Experts of a small language model: 24.5M parameters, a variant of Muon for the experts.
Below are experts of layer 4 (counted from 0) of a mixture-of-experts language model. Rows are named up (a neuron's input weights, with its number), down (a neuron's output weights, with its number) and show model dimensions 0-79. Each number is 128 + 32 x the weight over its row's rms, rounded and kept within 0 to 255. Numbers have three digits each.
Before each expert's rows: "comes after" lists some tokens at least twice as common just before its tokens as in all text. This comes from a sample of Wikipedia text that the model never trained on. Tokens count by the router's weight.

# expert 12
comes after: " |", " the", "|", " a", " and", " was"
up0:138097204144076138151094104127024110096149129133178193184114158160099086100100077117133131179098156136091078183022139079104120137155163130176070136129146169128151085103198051104131117118136160056097127117150085132155153094123159130164120086
down0:096098158141142110121148153076143127116137158087103128116057092106117079145129087107120131136138184153118122113174120076130138105104162138138166108164139108110104098055149124183123137110034144152147162206124062148100104065136114185122120084
up1:144128221147134102171121117160159124167103061105162191086155107110142134111216121100121086109135128210110182135148127134121097180110048168107126139131130119139117125120160150168135156135111142118068105095156091032136120118120125099126121168
down1:114094135089187143137111132101131155115045205139132155135125109135127165118154146108022060133117144155117111181137128179122145124102101107117145119115046112133151127132143101128135127082128155153099146114134090103120130111152129133103121138
up2:112091097127089131162084140128181126086119058146086083099090108111186105130147133121118126141107113227155080172110138142113143189085198121174118135135183127142138158127122117162129118162151081102132125161064065139090141119120145164175144135
down2:109124078159195189168124110230090118141107160133101120078143182100127146142100143132160151144153134067137080157141147150127117122111086108095111091145133153143123080103101133103126091125125126120183141157110116124126091098139156068128146121

# expert 36
comes after: "s", "y", "er", "son", "ation", "ment"
up0:103186069082138143162152197154160170110156095120144125124146116156144114098148093123113165182160212098189127121176109101163125159083106148084111129137128114122090094080179150151129139118147106106144181139113149054127090144124162111166121055
down0:124148135169135060106129140159149098084085121101072109104151130039092138095128147110144130068115156140183130136140136083121146149141112075117174172122081145085136112137136178126122158130108121172164149186076178140154142151088166139191177060
up1:161097080079081130091167081129079212117095116138155086140095091167156120131115140137177123102109180113155038126204147164142127054185101125224130112131128114166073069131181152115120090076123121134121233102090126090084154197134073206092163135
down1:135141125172176138183130120192111118089123176109134139121131191137095126098194095138094114106128228157148152064123152130116149117097119124034116166145097141139174162107101112116145097195162091082185128075141171077149129159110128130137112127
up2:158148147184194167085128166113085103138098176153115205137188146173154127119111129100107159184131118157061206062116121148126149103104120111165114153135149160148096121163153129131111068059155127139147175148160138122151093133128147164167101117
down2:169085122185145150131173133172112135119117141142089170129131143116111151090197115129144157131112097112119158120142176140135114178069094105177104104111138142121119060133141142135024183055100092138073136170165083181112137132108167187121147151

# expert 13
comes after: "s", "ed", "ing", "es", "ated", " include"
up0:138110138161099114152148128128113107059128176129154120156137141128170141155097172130135138102132102123125161078169148140105129135151127137112127138128172131130096116135080144110142186070092085082048124121161124062120183116115137126133100125
down0:094115106127147149158093151097153088156117133117120166120168166160131112149148119113084161124139080135129111148120121140103132115131115121113095108177129132113170156084148167088125080126100166095164147115135141183121184135064060147118146118
up1:119086090155086084207109134118162084148177153151154160135075157162159102161097141110156112195168139124103075157153144140161116105143118121119118126128130132117170105122086126178137115121152159087144111102092161121145125152120169131083139099
down1:085128156139115131143095116173071086123167118154140223129169111148199148143116120132145099165115089144113096138175137125117101107101162100182141143165128177098092096097130107149084072121209149153077161136107075120081146139075152105099181100
up2:135107107136106151147082088130167105134104071091145105156109146188068130141157148108139144092176143171154136127093143146128134167145117136176070101130090085100135176143127174078162082145114075137124162114120134141114143176134146177125136168
down2:117073090139093090129088155134115114132081124091098106155105147124119149081086078095139155162123128142116095106148085153124101105177099152151101097086112136127140126130122108130107139127203107100169147138058103160140116109145152110109123160

# expert 10
comes after: " the", "or", "tor", "ur", " The", "n"
up0:121044174097147125127110151094119128104127138128128154105173151153113129232109108105135110100096089039046141082109117118150155135200161136139081116099160109179197158119158083114089090115090125154100130109109110088150185102132192124114108092
down0:130115158130153168048076122110085093113027194077078104176109083188115167105152098106181099149103113178156114161091162119147129126114132128133113148151114164121166169167144135128070103159099136146057163147115114183123147132135162150083124112
up1:159189083104169135125113137120124146154118052142068068103128126090080127103072100109133107193099172098141082135124125163151157124155103134149163137127149128176023115184123127197164150122114137163195121117169172132127176132127092154086110161
down1:141148089093143125150172148096140173146171091117121127106093111102131189128119083146193128174170090103173054142152183145137151138129171185119176121135150157108122150194183118137093095153154115163114147091102127183143113160135129141161121114
up2:139145088109082151116109122159185112144096161140072149115087141137105154114113118167062185126153111105155181159111136182121114178132111193154111131116147118118146155183126157160126127103135101151115196136185163089161124159122208145097097114
down2:105141148125148094146140154146127163124087098192142170099140088209073098090123077157118097126129121064070133008160086089126135131081102108093166132095228072106077114127148155093099173148139119089125219163079140170176096150119168108150116188

# expert 1
comes after: " |", " 19", "–", " ", " 2", ";"
up0:076132125095152143130109119100187124172153132144179124107146117179112128117089148122147124180118132082126110126173126149119168148124096153117091154143146096159128116138154110121148128132092212163161133116208119099126130103144146071143127150
down0:137177122099173135086208081088089144090155137073174161131130079066125159128151124111200085115162109073105119119121143158160140115149104182092144117065153128085109114108149161102150100133142146117102192054163114114134047191128154089114168127
up1:093142112122095129163113096080153107127177141117133102098134111105165109166191077134148142112102092123085142120116116112110111145087081145100119105132114111188069196076098045125139178141134167173116160152147137106149151122126103115103108123
down1:100108196170113109115180114124167100078090163097119129165153150185116087129184122099153139183132093090167093076146183108085096065118180192080118159097187112132120126103120143100092084173175128160147180132126105065153110126143101153205153169
up2:160178155078013136076133121103188139115096093164098114152107131138145109154140135103118105152158100141146172127128110098143078205131104129160110131133103118131145107090127046146159102175065171169128113075156114170088135098143144147104164116
down2:141149146149093071128068099098101125130143121124163118160097159120141091110134132128111159130051150130181130174155070090144125105131166121133135132086162172153137139179146156156134123140107104117122167078099124141100128100131090229175195172

# expert 30
comes after: " |", "\n", " G", " Po", " P", "P"
up0:139100082061188105147183155150125113166125112164140135131195119097150134128116133156118113156164124168107120212209148148124093095116128178120117120154088121148111153075110094135129077091106104168150090118149123185139130169132138070104125142
down0:157102186177107088136125145151149104109100171123111160139141140164115137132086086112148160151087125137167155154184142193105110111119140122103169106101143172159161178191148128109112122144135109177122100074127122128119176135136130128181167168
up1:166098171121174113125199131100202088122129147119145112109107124164093125189139147181188110163092113162157097115111124120121161115119183116100148093152181128141084054118108109090108099124121163160099123116163046103140149102130072107162135034
down1:078076131189080158122180099149165141155137148159150135161149144118134093162093115100085104123180122138137133101140160103083138136148071117130104146113123118161099118090109104142121092126118073084076133168116066138089202130136073191157101167
up2:194144158084153114136123087110096151105117142144118152156152128151156145153118080151158126130161120119102084092115120149102092133127103126133097140168104102138140099117173114166127196153111069175123129133137172125108082105136127104111115065
down2:103103100109114165113156170103076139143135150100111205166101157108118100163129115131092089101137201173094072102176117104084119116159114224122160075112110156143107119107111093118132155130125199179156130159187123114081110175136088178132100177

# expert 11
comes after: "\n", "-", " (", " ", "|", ":"
up0:123131226155191125168072169096094075130169198149167083144121115135201141109155181102169100130172133148075132100133139062139148083148120123131157097140114092152103107141118099155157120082143164116084101111000134166096186102123099121120131102
down0:134090085114087157106196119170104126131142204129137123091121065136151112083084113145142094181109064142113099117123168101170121101096177097111104172103120125174115129146151113141090128083178095131134129104169149126062137089153078124150177129
up1:118166148124089102111170159166134133114137087121164105107124161142071127142144111140078087150106122124080058137089121125125157209097120135135091098138181120082085101096100111149134120100157176124109124150131116124126085112135156075139150070
down1:133149123107083095118134119124172184141124122122103100154133140145122110080105109078096146088173119128102151167144133093115173129222086116136103129147150130098198106116156167184150066110153084081145157079137085089102188127125132132123123132
up2:142121160081154134104162137151135157174197140165114106089075144072114097151199104150131121101132166064136123080156143144112093163180146128193132122152129121117118121156134097105136163164097083135091189120056217089120159108122106158150132119
down2:096132102134094126127143117160118071144134111156114190137125104154127169147120079096195109130157101111172180125148117146088091153100104102155110160193120129149145192147099099063075151093118213084127128118169161165104100172119099097165144226

# expert 15
comes after: " in", " E", " In", " con", "e", "te"
up0:164123194133101092144121142118107179162142061111136119128137131133135120149166114169144125134152148124119124112128113141141103115124133114145103182134139130137156117106120108130114136202093148096116135110112154136122094115127131110107095124
down0:081077143139099120143154145165137055120060080096191127086118110103112095120163106180118099087108122183168155126201130118147129208094091167069129121109164111111158124156169130168154093147093089169141127107157156092164133174116107104126085161
up1:094105146150231110151098167129144101120125179108156132124142077094132141122139097077152132100093118129166155129168140112149190075116148119137087100115118110097204161145140137080103132140151203133173139105116211205103107135131158101149104105
down1:125149099138110125158130124148131152063130112139155096081117140100081169101125099112143122157118141113077084104113164186111080118170160087155094105118089105059147184111071170116127109145153154143118152149092098169119130135129089095141196106
up2:115143042195100102056131141121138176105113122093124137132115152164076144157159126127121102136174128104138151050084148136141097187130160124112185134112115144132135091089079133095174106188124040140131132161110165125164097229117139158156115217
down2:099214132127148174196104160082163141129109126139121102116104143086121153159134163090165140124088175127116183133083191078123183155158108141126116124112128093133117088094136167111118129170131095230146078147120139126105149160098100126139112093

# expert 33
comes after: " h", " ch", " b", " B", " ", " g"
up0:089096084150118081117105137105128116191096096129178134124084109151182083079154160152087086175129136088134124122164116094152134171177123110111141121110132150131112176139124152060101145121139153120111170074137119168111160082124153136131154085
down0:137117167091160165132235130094129122110144156114083124138135148124128083150149129155105191076148161104131131161119081171123147140091110156092147163082120088129116090149151096126105102144112099060119165157123165149131162074123124092176158022
up1:088121131110148141107145126139133112144118061087101153130074123154081142135069159131109192173089182138120071154096126153118116137137183154177140123140091160111122111070136086039136108082125174172167142104155108142071179129113164058123139162
down1:110128110104124137148091124142088120135135141118147161137146134095137138137107143128107184106085097128129143148143088170110102112104078180103175117097124180135130065114152173123197148107118132130134144009039145124122083118154105155100102133
up2:122137123146147113069123128192151091132132104136122075134082148076157126160190175124201103150167135169113128131147113093137061128108090134108133115095130141146106111139097067092107076138109077167124166119103103155061153119117123166123176163
down2:148153122096157112156062123183146144113171161167094090118100131100135130138120122160147132125171134150120142101128101143139147074148108163088174110097118107128085146025133171104122141150154069158139127149144112099156142163165134087134121146

# expert 41
comes after: " un", " a", " ", " f", " Un", " an"
up0:116127105164053109129164173154076125123166106125110139100125128183151110121159083126082084140094194148133114165073138132099085119116146140148154127142095102099128121168099146076147101100111196111090116125185117158163161129131188093152146128
down0:135120156142114138146190118158096169134115140156123109186136117117137140149165115111101145108164177164114153112084130104104105114160135163166099090084128177144143170138146111161110076097116085131174099120170064190110029138123118163089099100
up1:142201036126074111099122162166109093119114106178102105148144118187104106142109135116134137087089124159136154107085120052120155168146144191117094133099146143143152105126158123153088119132154167083129108137171225130194136108137180126132097098
down1:108062085102098113077083137130183157097198076176164166127106100152190150120167130110094148109142180151175102176142151145104095149175126113130103147090067175100133081087157132073137154114152165154187079101133165151090147169123181155128120105
up2:142115179169102120117174128141174176085134183152171115164153136113187155172061147110096185142100127192122163108137116140142111140132141156098109162156094134104067097110150138121121129160155122122110141124091125123146054158108112128152088157
down2:128190166133087103139115125089109103102091153188149117126151119129183150114092102136189131095119108140080146171151155106150115150082079151086110162140118115105087072123152181158128160131137065154083129145060080134124137152110123152102158161

# expert 34
comes after: " ", "ra", "ro", "li", " se", " S"
up0:131117147142096145089112174149177090156134128114093105117181111152128133152096068143203147158134162104129092128155133157102124144124174146147129141148124147174190133113169095089124095172108106097108102117147090141083121185135156121143121133
down0:113140117146105176144134139045094109089127072084172138147130147104135103148126139073156124150106141086146143085109088142124116129104089121190105140079087120183086087181152134132222047097100166085146118112153109200128131128107159171105161142
up1:131062092173115148108107128144103166149155106174139105128110106059195119138134106134050137046219097169122109134066138141142114160105154118124126128144112132151195116129097132069111158113083080138127170140116099149102151158131104154121149116
down1:157109119101073085165125131133144161114118089161169171092129107083144125121108100128166146144098151175089163117098166106145132118156121076122131172120149086069078118109139144124146115089089122104111153136137118137147147177116073056133166080
up2:120083104145144164143162087108164188120119076105175118124106114168147158158131159125135121156186101165131132146142136214116083068135095179115132096098111134158123142099156134106151136077135107153086132121068178103123084105132113181174113092
down2:125143081118155136105085165061112139145163114138085113128113136145131126138150134186106119133094194099131177134135139159117148088114118098115149172075104114134161093134082118114120095095158126153144134102132185165139075153125119070114133088

# expert 8
comes after: "-", "/", "%", "–", " (", " —"
up0:117114206130061131121193126090089132103124139159164144109149121128048115141144101112106120124132101199123096130133130091145155101147128136106148106140063162129105141145087136146119150167141123066148138112112066118146150128129124151179135134
down0:103116118098113114103168126122152146082186119115107173146150139145148159157093152134106104113103141152153125133100085075142131118138121085107108113125154096087147109113095149111127081162127103129157147143136097104217165097121095092191117110
up1:131085148156102134145089174080162141077177143131083191100159113060193143099146133134144114165133138150107117165159133138132121151138140174124118117128108143126153142085165101106134098081113154162085113128192157090160187116124119099110175086
down1:151141128115170145100139080110221146139129116167233118146093147102104151128153160096096148106113098112182175155096116120114140071145148073080144094204174094116091113109080078197116138154126103127152126153170126121068081095146167126112085141
up2:111190122149129116074120127096146084177184072138027069117101104134175119117120114127099100115097144125134141131130134144136151080178120119096104156127128107124152114211135126151117145100151107136067156099152088107107165086120139138124144135
down2:136156180108113133081115100111070142158115146130150113137072111123174155100101102126146147151101129172121145061136201170168130124234102172148148146154160117127088059169156142123163074124157133168121055159134182163148092102150115148138113152

# expert 27
comes after: "\n", "==", "|", "===", " ==", " Win"
up52:161089055156140139100081114070151138149137108095177175098065102091109121089176135139183126130141062099143124112130125111124150093196107160143095139131132067111119156107145137124121184080154150096129066113122130139123057188129175111117177059
down52:119106133098109159141144144141165123138122089074130098124074088094080155110163190089171148059100086062148130100168156100141154094115126216127088195157094140075169093118136090125104126117159159119160062153122100119105075146177113117107116124
up53:118141172145047133117152148099143158181089117140186129154142130135110130197193117154209139080178125148135119125167137128119149145133163117101140096114198146166048047149097102142141137112145144161076068103113184156136150133130139148135149115
down53:109075049120067125197119136112169092138142127062111141115110077130132112175151151172138122105138100151134152161146176101157172166085143083121122116191099187059128191149132147136107092095154132086126146128073151139116131153092112089178191121
up54:081136113121142157071167121115162120142129133073099127093135140157073145124153071122130148211118151173112117170093120201117093087036074122120115207166182164141105161128120103128105145105154138118187149151115005110107102084121086157103131115
down54:198067151112146181138114119146116119121118121090106170120147133097118092121164096105144142148142110091144104128148149158156150119196174142167114138112082093141103105134129071172118144110153124136143172171142197094073113136133193132120136156

# expert 6
comes after: " E", "S", " U", " A", " S", " I"
up0:145108142124089174112149093155168099089151147146190116136138126165160107127150132158129126126157121132107102134165135115123095094179212074157104177142110143140070130114102138078146107064117084086130093089109105127131176122139114112115092151
down0:223136073133099158121118215149109059128087144114144126139171086104132066129080162149099166218081120161164094105148133122146107144145101137087084199158107164124112146151153141083141080105101077096156146157172145127131179126118163119086163166
up1:141112064188112149122161104127194104162117199107107116165109131126136094171161119147115100131190102125125162089162103146122182134073114112099147137131118126162196148119166136103149182094103179119047130143146123131111129173127120125153118103
down1:124189098106105177145127144153109115164137139144056072144131136120091103141118134131090086139059158098143118185115089217168114161108131139113101162151085149090075088096144112097113078132156103104101116123075118042152126174109113155134148126
up2:137099175134085126172076054081074057152145152039140115152183110149116123122112141128149153150160152114109111141159146074112168130207151125112077109138161122108106184134139152172126096097161132110205185115132105139137135098123188148142094141
down2:135136133117097161105161168129159094177118155169207099128119137088116103096145208140088133138136138030071125098107125101114162139089108149153164119139150106123110128088135114075114114159121142086163160164157096134132143176127155156090170077

# expert 40
comes after: " ", " f", " mo", " sp", "ra", " be"
up0:117095146204129139113113097106174148085162117096156083126138140134094140125108114138113102089108149192157109145135127168117128103139183137146115120125160120137118152068116150097137174098101138088212100095057022151115144150136155151164102101
down0:106144120085122134100099200106138154114070124119117156100084194142133070119141128082172151158121130123133098132146147148117156147143108150193096162150164116162075086124166189111133074138124134140085165117191120087120135183122143117124187105
up1:180104121149200112083185157147101054107169095121169121156164135098115128110144197090160150147181155136160081063110124183139108160140115144152189139127133151110160118079143105095124099109101065139135190140153113126084220166120112182135112084
down1:099121110123077154085150089081135110112147143096132191141194132164104170158140121156160147094105132100158127124173118130129132116081112150118105168114161161105113186133148136162075135127128150224080127203147099065140088116119110098097130157
up2:145150066118123142095111066082187122111143141089122103186178164117094152154163096106139128122108139137087102131099156127147161152102095067153077087133100104169085167166188133117123097109150159149119144154127072160158125156140083176150109166
down2:115104094102104086163088189089160122068138151093093083154116141062120175107104103118103105118119127110071151095123132109117141142087141110155143147139100079119154152109156127184146133116157191133121173126134163239147168144176072121139101148

# expert 42
comes after: ",", " of", " in", "'", "ed", " to"
up0:123129102143181192078116115126134057096130188092111163118163124117153126093175138139030116160134130162132093098158131132130163109187146164090104149118182131142120122131121111157104186169116105142070153104167112166128096159129092155080127094
down0:140090167109142063167169166115112180117086122183141130131157082122125173108082178148168147170040096137110127119128134138151112089097178069170158139117100172104105131146164108114138107102110111173107164124181115168057179113166170066153147146
up1:141204117136129177136121150138126110070161194145120138116099183216110123144080170157128076128145126139113147131110162107127151104148122107084126121153154128143123087111132039130129141093147113099134137150100168139127113131116178171128122104
down1:187121132133115124137128114158101166190098102088133108151208143172142134070107081142075159188140129087088116093172141101136120083105129160123110091132142119117136052108130149099072107174192116123148112076117138126072144145157125104143108123
up2:140143133104154124081101123132067096128117091096077132110169118091159127164096151156151131166103151072151145164070108123136148141081149129099167157122187134160126079113095131125116128179118172179178089111159070109081177094130133135119132116
down2:113170188108183135130067143114130096118083180093106112096112095121095112126109156119077129166124163138134120135090135112111134134138154132166152144090151116111068082157162122100093095139101151107174117147068123119107096077164159111074103167

# expert 32
comes after: " \"", " (", "\n", " U", "-", "=="
up0:110138132140064126167130162125160140136086129078176125156123116141099115119134148146103083115123122109151146150114146123106124128171128142100163096131136151113116160100102136109121121136130061119085123122113147134142070122120151100125167147
down0:140112108128186133136119103142187151153118150137131087052172121128171117088131099149165151155064098138089082154108121097153109066077133132156194099122132190136134133080187151104174181163120070149089176139128074076166131164133164109107112157
up1:137114112159146139105096147164083110143067166155111172111139124162166131060128156111115081102082180194117158101111129129154115173061156093125128134134137115119173135149195122136117083136125113175072136124110107214075104148119109135151134152
down1:149128104113138053131120068122093125054028143121075109138178139155123129174152171114121137114133169109131149153109121217190142127169118063175102102086085096126104068157028182130139163110115090154134159166127133174093127134118190157145112118
up2:084165103118118130016130154135139147064158109084134166114154145070113134172160123126125065094141098153087135124172137143125081081122223081139076085113111136144171154120125189074135118116131137049110116122100154214152157136130113099136122183
down2:078099173117154128159132114083086136102157175100099152126137148150141131122068107155142126134141127096092125101085151115128116079125115138093161168097132104144147136120151096182180162117129102177100128129104144137106076123158099149069143107

# expert 28
comes after: ".", " |", ")", "\n", "==", " ="
up12:085184106185098176155157091091144106052088092143114139081137106096151145133079158156154139151108124109118184110097133197128086096168145101133230139118110148166124101121115163126117131124138096135110082126109133134145088100134123107134081186
down12:093144116106115160164158156126093066106157158128120177174099107110117188120079103137143145138147132136123174130148134070157072109107153096146168162086137141111124129096123115073058183188255090086116126136128144176184081130156104154103067129
up13:087068125156143120136178129112097062112204126105121132112084111133173150173154035148178105181214103114128089113087129159119134101100114175098107120122143134143124152140130163103111096083129101134112110117137142077208079135133067114086142152
down13:192138018099156134181086098092125169098140133114124155162121147140091107165133136137103138051163114133098075158126107106188116105117121086132110204083100142127110074070101115166131134110147153099118105114069088195084189145120167151146100145
up14:144053131108127113135179170105208105134161169170164119077105116157157122159165118132114064118155108128114093067156126103139111178110171132175125064116123124116141183145169165072128138170083131192092108148127163164136163140134102160176181085
down14:118128136143122187117153140127132141160104128117124081092078118120109154152045078149172116105077119156091071115149126175084114082077104177183120085076124079159151119132120143145171152127150121133122178090161117130120175149110111083111143141

# expert 38
comes after: " ", " the", " a", " de", " and", " to"
up0:094157087151202117145104106146126024136133098131187171184121119113138135116150133130163145146151158145108105147084140181133136136121043100112113157162160141155075101090140130073112154129098119165121143136048119143091121149124117120128106153
down0:071142126123106129153141143080153094117149105163129130197145062147082090156128173224174134137075164109108143149111161078110169144118144140143210119113138131064136144094134144146141105126176087110158115061117126109101135131084142096141127171
up1:083160131161173105092113114110110103101147116134075155134120149160141115117104132135073126169112130108071141167126148130143204080105117143165128147134186167165103166146131153178091165125168131126108164145122061156159119120127123138106086177
down1:110075108136153091085085137093120129122129145135158148172126182109150095114099129134155170122130085167137167203125120138166125160102130171163154107127205114130146124128137105139050085074155125123128155120130079129103106115098086120126193123
up2:165156127115117111107157106152112102143126147118084101132136117140061125170151168122101098120102094164125100126086111164088156110142132116128149163130100123177061127118128092156112120090127181190111109145142121152166121120130153178137102120
down2:116106128129094214139121102101105114081135128064053185179157146096144053184102056145104168119145152106137132106136107089081135124116128127111058113113171142129140074138143100130129164124137138091110152144148131137135148137168106092162149171

# expert 18
comes after: "-", ":", "′", "°", "″", "|"
up19:095185109161117129156133148092181093081163100059084176114126128110131134085120155104172126114198116179111157164114134135174180176100170205135151118154118129134118166135125173115105102120138094103154149123080193139155143118138113117110111086
down19:125128110161103100117159124156144080082138121125065181108152131092163137147134070097213133149151065151071117115095161069151107132129127112145146155030090150117100135148157141166083156158112111067144164125142128119090160054131109121115118116
up20:033113120163201157080169115072135134141129153152096144167138134116088139129165061173142126174134123123151106167106134113138140106125163157118163134140094121136084090136158132160150165116081107092108085112136067104065176118120102173154156177
down20:124125148126124109130150101144222101183108155145098137172127115151127160154086185108103147121099122097148193147146117115109104066152045129149139132123163080132093135135144113127081116087145156135141093164087137134092050081159113184172161166
up21:174093099104182109143120137088111097112148090139197126081147113173151147193125135133150121081124138161097093101101129156153129130114122141131130069148119130133098090104114144104128103132129183055102145090151075112148113190120098140218157115
down21:104183132157137109116071094140119181124128156149138159112144159135135101142113146180097140089104093111047111128134185105139124202086183140152107131126158128155127065185130144159084150132118153143058141146133118109120155179092106093098152194

# expert 20
comes after: " W", " T", " P", " S", " New", " St"
up0:066064127116100135190089110127100112054071067094156038155111120084229148116152122144126177166120150132147131117108128123123156200114146133085094167135120155100147121113132116160119160103111101183104194154065173129139162132132106158135151179
down0:124149105131141145160117128135142105162095141131100127130111084099123160164118162090084079145101110072094174084147132137158124144148113097106153131124131118081106061129130119110098140098170146096130147104179175121089120090152117152102141161
up1:131092114107162120073123166089105088133093092118159130141122097136123148106132135148140136146142162095139070163148169120111147129151188104175121110161096118143154077158134095059140107104127069177039102096024118190133168162120151089141151171
down1:148146126144126164103160164146133125118114205109088140138127118170135079087124120119126111135077111138153085153130089119180106154132075080155109148101106164103170128152155150140086109149142076064132177083181092122115115215166114149117105100
up2:057128179110172095113061092148109170142075175113153147122085122147147135125167183080118131130107130130153094103128122097121148174168208157129137137130174136213135103135107130125145195091134130145130172125033130117146105133133113147133119105
down2:155166085116175175219131135115064137163089157146122096182189095168095079171155167073209088134138180091111099135154124163140112111170134117169079157156067133140148145146127186153130079108108163095157090118122159140173158098153135082051093086

# expert 45
comes after: "p", " re", " pro", "c", " p", " con"
up12:174194094114130143146122122143106128116114077188139121156108168140174123141173118117133160118170087048113107165190148097156102149052195137124133109133129125112138122107090138069132179101136111173158135111078113205182139129138081126116139184
down12:088078153145096130102119124135136205190106071120147137131133121117068144126142121140054058105100145111170159076161169133152099148150163150119032086121102113143154116142100141133150187098114086097175138100059171144069112161166106137131056158
up13:091142211102096139086154154084100155142130129131129083171088167124117141140069134123098191186122144149117162076124114160135146109117150137162149131086150129112056099170211109128155128142123081119193072173111089108115097191112162129114111173
down13:109104165099137176115136168130035105135089119141108107127136178144154119142142101042145156116170144135162118090144160154109179095155087116173115180102149111099123131104090170188190105101122059094135109166138099130070123126123130084107129140
up14:096122165147071141096063077155105140141140077135053177119158140172069125118158079186132072111083170100141110140106126154129193146231084090163076124145153113125100114140187132173129078161115109056098112115130154126109099157123125071086106165
down14:181135154123086123156112106142096161069122161080196113136153109184136181089076125125111072095121142054130189099073110108140135191129142024125053104121135086113126145115139112151164148138117099098092113124083120159129160069147123115145112107